config.toml
norm = "rmsnorm"
optimizer = "soap_variant"
warmup_steps = 200
Below are experts of layer 7 (counted from 0) of a mixture-of-experts language model. Rows are named router (the router's row for the expert), gate (a neuron's input weights, with its number), up (a neuron's input weights, with its number) and show model dimensions 0-127. Each number is 200 + 40 x the weight over its row's rms, rounded and kept within 0 to 999.
Before each expert's rows: a language model's description of what the expert responds to. This comes from a sample of Wikipedia text that the model never trained on.

# expert 15
It responds to: Mid-name word pieces. Middle or final word pieces inside foreign or unusual proper names, such as kes in Waukesha, omin in Kuomintang, ina in Bezzina.
router,191,212,259,177,227,197,201,269,238,217,177,185,151,194,218,134,245,217,252,144,239,170,214,209,278,185,272,159,261,231,142,176,199,163,258,230,225,225,240,186,203,260,239,273,185,177,120,210,196,198,270,214,209,158,259,215,178,220,203,237,161,117,176,240,187,174,139,256,256,202,201,159,214,206,217,231,234,238,143,128,207,187,176,200,258,243,179,287,199,149,174,153,212,180,172,286,240,227,220,216,195,201,264,238,198,219,189,208,209,147,106,147,114,211,268,161,163,223,72,269,216,222,146,268,233,165,197,245
gate0,150,185,177,201,170,190,179,160,147,180,283,178,164,218,166,156,224,253,193,195,178,150,213,173,195,181,190,205,242,163,116,197,141,154,236,230,177,247,208,166,255,205,198,152,161,263,126,223,150,179,280,300,248,153,243,177,248,231,228,164,288,225,245,201,216,291,210,122,143,242,199,184,142,191,188,245,181,268,140,205,194,193,228,185,202,273,217,288,112,152,213,141,276,180,216,214,232,208,185,147,171,191,195,245,242,282,225,210,234,190,180,161,200,237,237,192,280,199,236,295,180,229,113,194,161,208,268,195
up0,123,181,201,227,141,206,135,233,147,230,235,199,160,157,174,183,199,275,201,193,175,180,207,159,204,239,213,214,247,232,137,204,145,169,225,254,191,237,201,187,183,164,147,226,177,206,198,229,282,188,276,275,237,137,224,260,202,175,207,169,201,187,239,156,221,253,116,181,129,239,179,173,188,194,187,193,184,230,209,241,196,109,221,172,184,207,224,243,46,204,215,181,226,117,184,230,209,202,202,184,176,186,189,152,220,151,209,236,235,111,160,156,127,202,210,259,221,160,208,265,171,206,151,204,217,231,242,174
gate1,213,210,183,246,207,148,185,286,155,213,190,181,244,235,180,217,167,152,179,291,171,255,185,238,159,247,256,242,192,236,237,204,216,191,220,140,175,123,245,241,234,217,198,217,269,167,184,173,219,242,248,250,138,275,215,155,187,209,264,218,165,247,212,272,253,152,210,215,206,232,156,171,142,197,178,219,192,208,211,162,228,183,146,194,193,191,149,224,176,238,186,254,183,177,200,207,202,152,238,96,184,178,259,207,180,239,250,223,170,178,164,201,142,253,232,261,123,233,200,175,274,224,237,261,232,206,168,181
up1,176,226,225,237,235,172,224,236,145,175,248,246,190,224,122,206,137,151,155,247,194,316,239,244,200,228,164,274,172,223,187,200,242,160,162,188,201,166,284,164,192,201,208,242,201,159,236,194,156,239,243,241,143,257,144,207,152,252,286,147,179,229,199,261,199,145,242,240,187,180,126,144,152,192,201,245,199,202,200,150,218,194,235,211,180,163,166,208,200,247,189,269,162,216,182,227,248,192,237,149,258,212,191,186,213,138,269,251,234,179,192,154,224,235,221,268,162,191,184,270,213,234,267,216,233,216,159,132
gate2,218,234,213,189,160,163,201,226,254,201,175,158,194,171,146,175,188,156,195,228,202,249,238,171,235,201,238,216,200,234,240,114,180,212,195,211,281,267,162,195,195,166,257,220,198,280,239,201,87,165,200,223,189,218,226,135,261,163,109,219,193,174,205,200,192,228,206,246,248,246,198,322,157,199,206,235,245,220,210,206,240,186,158,183,189,267,204,243,170,176,135,291,193,248,177,182,180,243,156,223,273,219,144,133,167,223,174,173,225,189,187,192,233,192,227,224,148,173,187,193,254,223,178,251,178,226,201,215
up2,185,227,210,210,197,168,175,224,227,155,188,200,239,107,145,243,181,197,205,253,138,199,201,179,148,202,186,168,281,166,207,218,198,267,177,130,207,196,141,231,202,231,255,140,248,193,232,215,163,201,207,236,176,201,128,171,219,194,158,220,177,212,179,203,190,234,205,256,181,218,193,302,214,189,215,187,251,178,217,210,220,206,166,191,245,290,201,215,170,167,149,242,210,259,227,196,201,245,222,177,265,196,152,237,176,231,172,201,152,257,231,181,170,224,186,55,118,176,212,185,300,201,162,248,210,182,244,232
gate3,277,189,236,176,202,172,176,243,218,235,205,189,185,161,157,181,196,213,193,244,208,219,165,122,170,166,256,282,205,153,204,197,247,181,202,242,166,160,198,218,249,165,219,199,164,208,150,178,208,125,246,218,241,244,210,240,232,244,230,214,245,160,211,263,165,195,155,204,137,184,225,229,122,200,225,226,190,146,185,204,233,232,227,181,281,275,184,198,189,197,150,149,164,268,155,286,186,267,209,181,161,235,212,184,205,216,195,200,196,180,183,209,145,172,189,222,211,177,219,251,221,204,192,173,235,164,206,335
up3,200,227,207,180,195,198,196,197,231,207,182,221,205,207,193,192,148,217,186,265,171,180,106,80,98,169,220,217,223,138,229,210,190,172,222,237,189,115,157,237,313,179,207,136,159,188,260,201,161,149,262,199,252,234,204,196,209,301,217,203,230,154,222,264,152,164,137,172,149,156,183,185,160,261,210,187,224,177,202,199,241,224,220,166,239,253,202,243,218,218,161,216,187,263,193,231,224,234,250,172,170,267,219,189,187,199,184,242,167,207,230,210,224,206,199,177,244,235,226,246,187,195,198,177,247,162,244,321
gate4,213,264,257,135,172,252,184,200,238,144,113,205,203,145,203,227,217,166,164,155,215,190,196,240,210,202,257,177,255,120,108,188,222,185,210,167,209,239,172,170,201,252,135,235,213,204,201,185,203,171,257,190,157,210,178,168,282,189,190,230,126,202,158,228,242,123,209,147,194,199,226,206,188,153,196,274,210,227,183,173,216,204,233,230,218,200,160,189,217,166,186,157,155,202,198,214,193,170,224,290,199,216,239,221,280,236,205,234,141,104,250,194,152,185,195,172,145,189,122,218,230,222,191,176,159,187,142,204
up4,195,113,260,166,181,231,222,168,216,142,183,197,275,242,298,219,194,178,216,171,234,244,169,176,265,198,214,206,250,175,197,157,279,156,224,234,235,257,249,165,266,237,236,287,187,204,223,221,214,199,260,214,128,284,209,194,103,227,168,244,249,199,129,249,261,191,332,144,129,226,220,172,142,234,221,212,163,257,180,179,219,182,237,224,220,168,127,167,206,164,158,120,193,197,173,253,191,190,177,212,214,231,254,226,295,221,143,185,121,202,201,214,228,193,159,164,183,219,177,213,220,261,172,218,211,261,132,192
gate5,214,166,171,205,172,220,205,190,187,162,179,223,206,171,209,228,277,203,206,86,166,165,209,178,148,166,193,205,202,190,185,254,214,162,154,193,243,265,234,207,122,290,165,155,169,206,143,136,189,217,239,215,180,230,163,229,224,164,203,248,234,260,146,218,198,193,205,161,267,206,254,194,177,202,253,165,232,223,206,178,202,147,163,202,227,210,154,208,149,265,180,193,228,140,190,224,214,188,185,162,182,206,241,214,188,244,201,244,184,195,151,229,145,248,215,157,261,129,136,187,177,200,247,136,162,157,254,185
up5,211,264,209,149,136,236,222,184,211,189,190,190,194,226,196,186,222,197,199,138,178,172,208,181,186,214,240,189,280,162,164,242,196,159,133,173,211,231,251,163,198,249,185,134,218,196,192,166,231,240,228,223,215,250,207,154,219,183,265,184,202,279,120,192,182,223,251,96,296,155,257,188,178,146,244,145,210,242,219,131,188,168,143,203,185,199,162,222,195,191,206,226,217,205,224,224,253,194,215,238,202,206,220,152,156,196,192,251,169,114,105,247,145,222,232,163,200,251,151,169,231,224,246,176,178,175,267,208
gate6,289,204,236,223,184,232,291,254,128,145,202,229,158,178,159,126,200,199,152,194,168,214,243,155,159,171,154,209,170,147,157,260,227,248,242,295,199,225,203,262,160,228,211,155,217,161,190,241,156,184,256,208,264,197,253,193,200,189,227,113,196,174,202,181,187,197,206,191,197,194,187,191,206,149,164,177,172,230,250,210,113,224,166,160,173,265,198,211,192,163,234,168,180,242,149,224,243,246,236,190,214,165,141,231,191,239,178,150,154,207,209,144,184,226,209,257,185,227,220,217,193,175,210,146,154,185,166,164
up6,203,192,244,219,175,185,181,171,189,185,194,247,194,163,126,143,217,158,212,232,140,227,217,166,119,228,149,122,232,194,167,257,176,247,176,310,257,167,238,266,201,247,178,221,215,227,148,185,155,214,162,160,193,281,121,247,218,230,165,200,203,125,235,226,233,186,194,213,219,218,189,153,137,133,199,192,199,301,279,148,209,246,166,206,248,178,222,154,201,104,175,213,176,212,191,194,310,218,328,275,212,187,154,207,246,163,217,154,226,168,257,215,135,212,198,204,162,212,164,232,215,225,231,192,187,160,169,226
gate7,149,217,182,152,232,178,231,257,215,163,194,168,226,208,197,230,238,237,231,248,228,218,191,224,178,151,283,201,221,230,219,213,202,211,198,198,284,252,196,150,225,236,241,214,225,169,184,144,148,170,258,190,168,156,200,249,167,202,263,211,180,146,152,185,139,247,128,148,201,167,200,219,210,194,205,169,233,150,163,165,184,191,180,245,194,197,203,237,244,242,204,205,162,224,166,279,198,155,224,212,220,194,162,221,160,305,167,295,174,155,153,213,193,171,229,132,204,261,175,185,242,233,148,190,236,198,225,217
up7,183,196,219,131,184,220,155,175,203,197,210,200,192,193,191,182,229,224,198,183,166,198,184,193,144,226,277,232,223,239,217,164,212,201,199,164,262,225,215,143,325,258,214,229,232,221,234,153,167,253,247,171,220,177,208,176,139,162,244,246,193,199,207,212,141,282,181,236,256,197,224,129,234,226,235,232,237,196,186,138,192,197,180,193,246,246,220,209,209,208,193,167,78,195,178,279,253,181,175,202,230,172,262,283,212,225,242,195,177,139,149,240,171,167,210,91,128,286,151,195,201,165,182,197,241,152,207,230
gate8,149,211,241,201,271,237,119,192,216,151,248,169,219,249,195,189,253,254,218,226,210,214,178,207,182,175,212,233,205,102,138,246,210,153,220,271,168,214,161,245,154,217,247,127,202,176,120,172,234,158,154,142,157,209,146,117,247,215,249,172,272,261,156,205,262,226,204,195,151,117,204,154,196,243,169,280,155,217,177,175,247,179,248,234,332,248,194,185,180,234,200,119,242,174,185,234,187,263,215,152,275,158,229,169,282,171,199,200,266,143,216,229,192,190,210,232,205,227,166,171,204,200,200,268,239,182,193,167
up8,221,182,216,167,242,284,212,175,238,184,248,156,261,166,253,137,197,231,144,222,198,216,205,196,186,183,226,212,185,219,238,222,283,143,247,221,180,158,235,222,165,234,201,223,291,234,154,183,175,125,160,213,170,243,169,110,224,252,197,174,210,278,198,254,236,208,182,125,183,149,145,174,172,187,215,290,155,196,184,239,191,222,233,318,240,200,223,167,194,255,252,144,163,224,182,233,219,233,199,214,244,122,211,168,219,224,266,190,221,205,166,205,214,171,221,240,228,255,196,180,228,218,232,166,206,222,161,71
gate9,187,212,226,233,165,207,180,223,221,177,121,229,165,253,122,176,225,193,214,242,219,170,220,195,218,183,244,161,241,213,158,164,296,148,178,227,224,271,215,135,250,198,215,176,232,135,246,240,221,222,174,230,270,220,254,119,202,210,200,200,171,195,205,151,257,256,253,210,225,264,136,224,218,203,189,113,205,185,216,193,202,213,253,195,240,185,164,222,180,185,99,168,243,240,221,213,205,157,158,170,240,255,216,184,242,233,225,214,190,182,134,187,224,220,248,234,164,243,175,224,166,198,240,220,193,235,220,200
up9,226,151,258,188,160,238,266,237,172,228,177,147,221,186,127,160,200,170,163,204,212,146,228,208,229,207,181,191,185,157,117,183,279,165,221,192,199,277,202,124,152,144,157,212,302,223,207,238,179,173,218,229,195,180,252,139,217,172,195,257,186,210,180,103,270,246,172,263,257,187,171,122,195,129,159,202,206,239,260,177,249,238,276,189,167,124,232,228,306,267,171,177,208,123,191,234,198,174,197,239,146,211,261,162,205,218,211,289,269,108,153,239,128,148,254,322,188,190,182,174,181,237,267,249,172,207,173,159
gate10,201,196,210,129,171,236,216,122,224,244,202,160,189,128,220,93,253,251,173,188,107,107,280,233,177,274,237,143,216,187,262,235,219,183,240,224,208,213,235,156,215,294,209,183,239,201,188,187,272,227,230,163,226,236,209,231,152,175,190,171,230,158,249,157,191,129,194,234,170,217,271,184,242,190,141,237,153,225,109,213,189,221,178,258,200,189,196,247,191,202,186,210,186,208,200,214,250,229,196,168,243,203,312,209,162,210,215,240,173,216,217,218,187,203,219,121,157,122,112,216,161,207,142,230,218,144,210,204
up10,225,238,126,178,151,200,141,209,251,212,211,160,206,180,261,186,234,239,179,190,147,131,218,202,183,239,247,232,253,157,233,279,177,210,251,164,161,200,206,196,183,272,183,242,229,199,245,134,222,230,230,161,256,215,240,165,176,227,228,172,232,219,182,202,244,192,169,209,281,201,196,224,169,186,149,178,156,198,186,158,232,157,168,269,198,240,264,264,158,202,182,151,157,224,222,255,232,190,175,178,208,235,266,262,152,187,221,251,155,165,217,179,132,146,131,216,177,172,189,183,151,193,250,252,202,177,217,198
gate11,188,276,184,299,160,204,144,257,212,165,151,153,243,205,152,108,197,248,188,203,145,138,153,189,187,154,172,152,242,193,207,213,205,223,222,206,165,204,210,194,243,232,236,180,180,219,238,166,237,183,144,232,211,158,252,222,190,229,253,181,179,183,236,203,81,197,141,171,156,179,230,156,123,144,226,221,243,279,185,168,165,170,204,144,193,208,245,119,247,165,114,197,198,171,190,245,176,265,251,218,196,137,202,229,207,182,212,167,138,269,195,170,282,161,198,247,246,208,174,205,168,222,181,190,199,202,176,164
up11,224,240,208,210,208,235,195,222,222,158,131,160,182,260,157,144,207,222,124,245,197,112,153,206,219,171,241,184,230,135,185,215,191,268,242,160,203,153,231,179,183,203,176,205,246,192,231,187,228,206,201,247,155,232,260,197,238,251,194,203,192,186,283,200,157,239,126,268,219,181,312,296,187,220,153,199,253,193,202,261,250,187,237,230,158,200,195,275,191,107,166,202,253,244,260,190,235,273,196,251,246,220,261,192,171,181,162,156,151,264,187,165,231,171,223,206,141,230,143,163,117,187,105,175,237,194,199,160
gate12,248,253,198,157,191,210,263,220,203,132,179,199,208,177,243,200,186,232,197,174,211,175,219,282,196,237,185,196,259,211,190,178,266,182,212,273,159,258,208,188,125,160,273,272,105,169,216,219,170,194,187,203,179,131,275,269,252,193,152,253,158,193,190,248,224,141,201,222,241,249,148,221,162,232,195,173,200,178,173,150,204,148,193,207,234,237,196,187,171,205,160,188,209,278,159,162,209,225,183,248,239,181,262,283,205,237,209,224,211,155,146,170,197,267,196,212,218,142,192,219,233,228,275,227,174,192,166,215
up12,242,229,227,161,144,201,172,208,136,132,233,208,164,141,153,195,153,259,218,213,210,228,196,215,235,165,232,194,190,179,193,187,230,122,201,219,160,239,235,145,183,238,152,167,98,161,208,246,205,133,236,205,145,194,269,203,248,203,157,201,184,237,215,193,280,217,219,184,197,203,159,204,169,280,139,166,198,159,203,159,231,171,181,185,278,212,190,217,131,152,176,236,208,252,154,196,249,205,231,210,212,177,268,327,126,195,251,203,150,135,182,198,212,216,198,187,231,177,143,225,252,248,271,235,160,202,219,161